{
  "n_layer": 10,
  "d_model": 224,
  "n_experts": 16,
  "experts_per_token": 1,
  "d_expert": 320,
  "d_shared_expert": 0,
  "activation": "swiglu",
  "moe_layers": [0, 1, 2, 3, 4, 5, 6, 7, 8, 9],
  "router_score": "softmax",
  "normalize_top_k": false,
  "routed_scale": 5.02,
  "balance_loss": 0.00645,
  "balance_bias": false,
  "init_std_router": 0.00902,
  "lr_router": 0.00113,
  "vocab_size": 32437,
  "norm": "rmsnorm",
  "norm_eps": 1e-05,
  "tie_embeddings": false,
  "optimizer": "adamw",
  "lr": 0.00438,
  "beta1": 0.95,
  "beta2": 0.99,
  "grad_clip": 1.0,
  "batch_tokens": 65536,
  "seq_len": 512,
  "train_tokens": 283500000,
  "steps": 4326,
  "dataset": "wikipedia_en"
}
Below are experts of layer 5 (counted from 0) of a mixture-of-experts language model. Rows are named router (the router's row for the expert), gate (a neuron's input weights, with its number), up (a neuron's input weights, with its number) and show model dimensions 168-223. Each number is 128 + 24 x the weight over its row's rms, rounded and kept within 0 to 255. Numbers have three digits each.
After each expert's rows: a language model's description of what the expert responds to; "comes after" lists some tokens at least twice as common just before its tokens as in all text. This comes from a sample of Wikipedia text that the model never trained on. Tokens count by the router's weight.

# expert 9
router:136112118161163147162155081161131109089156155113151089186112096117117145101174150133137116105113163093097111120138095101124125116147150169098118152152149124145101132158
gate0:130116152162140069149099129098103137144101089098153113152110132171126142112149097155096154122114109091147176127137144120118131072122083120100115104129151146159164103107
up0:160134122116116100132096126166112122118113171148133132137115149175122138141112126135133170117148086091096115179102124168125139102139120145148137150114172145118114164140
gate1:119121134124132148099140116102155137085141098122124087127134121123167129111096090118095127128132161111151090095152162144065132126097164156120142113112132153149139094136
up1:154075116133125163112131135070110120076114166135126118134136108135116126072123120134092140131090185129152105173101134077077111132133121117095092149085109126122092124109
gate2:176146118104100122127089171127141139091119112123167114129125093167100126107117133154113092101110149091136117087135181162121109148116184130121128151155101140157117106117
up2:108148131131111066099136166126121083162110150121105118150127102112100163154098125113111064161096149135094137147126130125119117111118128144116139182119093089111128172130
gate3:151105142115142133113150091115141104117101088163131136149108139080183147099181153120109131143101124131135098079119136129148112117119115155112143147105098106139133157065
up3:117141126155141094126107111184123091108144154112139134147118156106064116080129106180106097100181129098118140200124076127122151127162134132098102106111159119151135124125
gate4:158148135122138086159131119117132110124132144086118093108118095145115125096135136123086136116109140106084143105137110171149135136109164164120133188166137160096152131103
up4:183147119146145108142111119078117151147123114106136128107130124184123114104126114147111142123135135128125164140114145178104155111145083130131100138131110115106132125132
The word the, and less often his, their, a, starting a noun phrase after a preposition or verb, often in titles.
comes after: " of", " in", " for", " to", " on", " at"

# expert 0
router:106131123162116111136148177136124119123119127110113187109142167123113090145145127141149170176098080129145140118093160121123121118151122131136109149084149123102141149164
gate5:138097137081076105118087138116143111096114129102118114133111141108150118146095100117118129112120123173152130135154102143083135116151106147133080124117113141121159116137
up5:114117128130139153131139120105184096107168138114079140150119119153136162154163113090118147165117129114099125134152098126101165178141107108150105150139123094145103158164
gate6:133178140173118147148130107138139126100111129093149114121050115130136100135166131110111114139071120116110104140129140163109112138122133112138118109147149114112136115120
up6:099154122104125185187117114151120132116083128132106115153123142118134118122140167131105145111148146106136107141116092125156147161116081157178146152166144097114146169182
gate7:133120143110133121114129115106139158128134126123115155131124096134142120120125071124154108121113102137082163109127099173138109138145124116129139083086145163131116176124
up7:138116136119154094088112135100120137156127140149156163130110111150149126115136089126122124130126101167097146132136128165127091102125086117137160093198126122153125102105
gate8:127110096140124135093128115066123088152148121112126102149102097094121131132105132115102108144129123065085098121111117112100101123093127132160157151086138124142123138084
up8:154108136158141135070130136105128116164132130123169119106140150075144132149140157131152131116136167168134148115098136132123111139136104159084103161147126154117136153103
gate9:118135157158102128135118148059134147116108105114154098123121117142137103129153122063112173142152151147144102136113147143094137160064184103124077119159128109148168112184
up9:119129121097138136121140126179172142166134143139097154114098120149104110127119117164140128111134148106108174075133104106146104086185094140106152138081127178117116137050
Head nouns and adjectives right after a, an or the, often before of, such as part, role, main, total, number.
comes after: " a", " the", " an", " A", " The", "-"

# expert 8
router:116167145148114099093156146122148140081135109144122161119133119095140153119167073149126131117132112101140130083180147155094138130059111104093155109089142088159143136122
gate5:106137122136207107158147144156125127139124172078120137112147155114131141120117108141124130117157113136119124116100174134070156110132096116120156094146141185161109159098
up5:157132116075143104127148105125141132074144169148082092134171131106143130126153138108138148131134168134140091112122141139131146122153113132113120152167137128100115123153
gate6:097124147108139149124160126159148141157115099133099110116161131114086124088150095079156131129116094132167143112151104116102086127100112133101128117165138102114112096118
up6:117135120116125152138125156104124139128138121149148138147079082099110136115101156122104100147169131123164150120112136167142108132162133143130163109096151121155131168135
gate7:094113110127115116123121099103081125119149120120119106142170112153138140111096105108122166111080102138107145159099174090122081122102094127101095110116111152116167143130
up7:136127145127138097135137161127142155117158137154106157129139182156165160142106151132121079156125087136117174096136098103131148133113138153162113155125142099117134109140
gate8:130139134128194099108152124124117126103147113096147173127132094109109142123137109133083154103121155150117123152118104110108172139126168119087163122127151173144120171106
up8:122145141095162132115140120161121132112145144077138096158133098128115106144127153089127134145083160113183077138139184130161158121130130133108187118129102193105135103122
gate9:117127136201134127133082140113149171118123133118161135164096137093120138105161119130156158148125085135141137116154131089133171129145093102117135044098096127122137132162
up9:157150102104150120127120119137184136117126094127156125177150194102150141080083130133142125158172147117095138134127133139146133142159114188128133119118150103131105089144
Past-tense biography verbs and the prepositions following them, such as represented, served, held, played, in, on.
comes after: " was", " to", " he", " He", " and", " is"

# expert 2
router:138112142152113151126115130088116153127128082096142119130139154142142148137058112150101132143159169129124089121082104112114111118108181125141111114133116118101152128135
gate5:109133126116147125103139089119144156107134107120161170123168109084125094159166115107105143130132122113171139130188118120129158110092152131126137134138128128156121161141
up5:173112120144125100083146168138125146151119090124142119182105124121149149148099127140055112142146145143127165135152126098157130111126136102124105161127138131114121092136
gate6:141106155115137136135166160133091110115105116144096094133137142134165146129177151112103106137148162127097144119122114093119101119123090105167116198144121148108114134119
up6:086140123110159148103148116143123114122120156105123119116110109137121138153085138169101157060125145109116112141177156097155172112152115121126199109093115141145147121107
gate7:154140152126173098174120068135106092150147076144135139112133125137105139158148130143097125062126114126175151142145152136131171099124109107112139161133120134133151091109
up7:138149119131116144121132156086120092187121096104112104106114127114112140099139128125145125142146147098166124144132090171095128149180097139106147163153093126167102115090
gate8:112108127134110141049116170088132112119162119157154167111092108114130088115135129134090121142090128133091109093078130121128130155079133135121104153142089100130143135121
up8:115177136123079167082105157143145128101105124120131135150145088138166111135123127114102114150121118143138095102104163154095160167097125190160155097131079164152153128120
gate9:119124135107153114104112142120108183145113150121118102151117091133148097125105143072111150112152154167166129144091126149144146164121123130118167164180117115145127135150
up9:106115150146144115147132092157103145104123162139130113145133112102145153130107083150169107110179191111106130105149122145137109171156163144127130105118099157151129153118
Table cell pipes and terms in census demographics, election results and succession boxes, such as median age, Preceded, Total, percentages.
comes after: " |", "|", " ", " 0", " Total", " population"

# expert 4
router:154121146101098122132084116093150080158120091133138133063118078135081106151138112074093155140083104131130126113163119122165122180146132135127161114137133115146169091116
gate0:133110164108179090118127117132104186093169108150134159117158185132117094146137142155135146135119104130113128131126109150114180112047098101159106081126094151136143121175
up0:121138117165133115120120151151145141122147121115123138126087134091147164133128118111137151143158164129085122146147150129122129110167148137118123159142149111091129116106
gate1:113140136082079138128136161091130139119119134087099103140111138118140143106113127143108111121094090162115142145118137103132123139117088094116097168135126191140105134095
up1:130086141098160090195113163126119134133105143138156154154128162131119136172138173125121124142092123118181147128133125140139185106136133118142156135100106107140135142126
gate2:136106153127093141142109113155143119154134137141127098122119117124119131144138127156107144056155123106097125094156093128155108181105089118143182136116131127169135121136
up2:157148130137136133111117146163169134143097127156129130069116105123088119158114136131094147160090123111099129144128134085134121122152144115148112089124122150113147121114
gate3:163146121109116143091105176121147136129146107166132164098161131173114131117155124116085115197086129146140106131086144188124128116112158142118141119116082114089147117100
up3:156122117129123125133109105129139085136118131173151126116095114131129114095156106084089094108115073108169115111091122141126096165115127128143152167123141093103128172137
gate4:128111155115126158152134069135131140136165135151121124138105105065148155124127121127134170116144132102150126130150119131087149160137115153117105175139155165130129129141
up4:089153114118157134129085113143146135150105141139096132118069119185128127153126125152119108135104099122115098158111125169113132137132136121134156158145149100127100149166
Pronouns, conjunctions and relative words opening clauses in running prose, such as that, which, he, but, they, also.
comes after: " in", " and", " to", " that", " as", ","

# expert 3
router:132134142108107134151102120133124174175095127114132097134101152178152141119101134121144141132138120160101130169111132114081105099112123075129153149188086174127126121124
gate5:113142141136131115118119155097151110143127120153180131152105135143118166109167113089121167105115115129142157106124151118115122170091123130197110080125102141132136130116
up5:128130157137119118151092114145143120160117112148114131109134125134165127111131096119158186101126128091138152121124151093136095179152149125132118127123064130097171151151
gate6:187131158135140070112094136116161112137099101128073133143134139143109090121127139121138125124135126116183089107094110178136133137122170135149098088126101133113131123142
up6:144160148151090115119101137110154149101081106145170121156133184136132139131090141152185131100140104132153124083109121127130154138120130087105112075131121129055134179145
gate7:135095138110110173122112164097139161131079104104131120133124130147126130091108109098133119099122147122172131134124121100110156126143130144126135152116094165110150162131
up7:114096145134138115152092124160115112125141128115138106148138164116144147101109131116156149097095114124128085129147136150102122115119104145147202108132113150158142185137
gate8:171111141134151117080102133103128148096111118096110178099151109139118123130100085126111113141173120154138126152124121137141112139127178109137169133121107077123142079127
up8:118179090137098117162122103118139098103153101145121081151112125138122151133120121137148107082145110139120187119161143078131126177099088134130103131160122145180114118127
gate9:143153158143155119124110121081117141118097136106146129102148135157101106133122168132107196123144122121138105152117113143150157130098141112094112141151115132126156132165
up9:116138151110152093118107123137146148124100159147139133113109134158208075134080134130163146141164171137142122103153112128137151139073145133144162139147109157131125096140
Line breaks and wiki section headings or their word pieces, such as ==See also==, ==History==, Personal life, Career history.
comes after: "\n", "==", "|", "===", "=", " =="

# expert 13
router:123107079157176153150153097158128085093155162112144108178122101104120138112166169148125087109122144085097105123129088098146129113155125157125107134134154123144077137127
gate0:143105162126140139110099100122102149129133128100131136110149133162137115149153126089122119143105109134139130118120160120121138120093122132160125104108075100142170134126
up0:147119085076127148141091137102143121121156137126119124136134088115157071107144116135114133125133112159113126085136112137138068151123063093125120172103137151109118142145
gate1:126125121129108118139148120155180107114179145158102111133133160146110106131099116082100134085147110144121123135113206170096108154144108098147155128088103160117151133112
up1:140118144090126126136143095162142098099125115083172147111104128115085135129136144092106100146114115105164127107147155158138125130124115121115098120089116148144125158122
gate2:161130152081117106179152138119111086134156118141125143119124158187155114133110116119137161163129108153107168125123134164082110109112154131119158088133140149078163113118
up2:157125146137151125080114166108161109128114094075120096085122116150092117145115126137086084133152140109155143151119170108153121112124122140132162100127106110152100100099
gate3:126114131143139137155096116075172125073104129111158148093162141143156140098141093109149136148082130144148117099101127172139117180099161106136141161129123112129141111146
up3:146158103118088129131153155104144104154080136079170135156115113137145123162110113122107126084104190119157148103126116164126149138115126161118092115116098136103124095117
gate4:133155128115136159123127123113155134088141119142165121128139164110164112117123125107140129138160147177117128117166191116188136141136124144057155108134117134161170146148
up4:163044114142131117136126122132149143112101155114095124154136149079151123162134087117136120142091151112133124149118079136124152107151127158118095124092118090124089102183
Pipes, line breaks and last words of names or titles inside wiki tables and lists, such as Bailey, Holmes, Way of Water.
comes after: " |", " ", " 0", ")", " Yes", " No"

# expert 6
router:156120135160145139112160111145175174106137158172132107164104101114165094165154110136164130139114171159154108149126123121107131127161107136161119141120116149138116108131
gate0:112146157118148127122125142139097082165123125141164104097119124157124158093174096147135145107131145097112107132123128177124137145100126139103154105138148149128180150149
up0:107129127131128158130159132149144154099102129085126116122160156125178141133161149111108097086122132142118123091111150078100120172118143165142101145094105167120129137125
gate1:143116125141091144142128159155156117111090092129103108117162161145172119170124108143105133151109113121109116155128137119138135106103129129109130094139117153093130125146
up1:158130129086101160149128111135148132104093107163125076145129108115138155122109125107105123106150159143157112122126128081086109157096132152146117120094165166109131123135
gate2:077130145148129121152086126113156180117155122150108157127130125132131085102172095163118134161129132151145166135151132150114114074116107117120158122138151084141143088117
up2:168113085125131158120146090092106069180111168108148129137136123060108154160098144126089114131169119140107092155128104098157146154112077169103096146167132149125124152089
gate3:129108145110160143149131193116115099133111120118109093141115174186149133137083133118115133135086094122142126152111095171124124136109122107133157104084124103128148157109
up3:138091134127116120170133125090145147151113102137179126195086132114155085120108129166129129160134094160125139112137136133171133115106145124124095113098112112109131162147
gate4:161150145101162122141114084118127113187142141093140109143145104125078097111069112156127121133146071137112166121150134152160173125143167169121133107145123115157118108124
up4:144118162120127121123140149165173094164104171140119105113131125145146101152159125100131144103147153067148099097124116120136132089127143102131112158116145151113127156169
Line breaks after article title headings or paragraphs, plus name words in organization titles, such as United, World, Royal, European.
comes after: " the", "\n", " The", " =", "===", "The"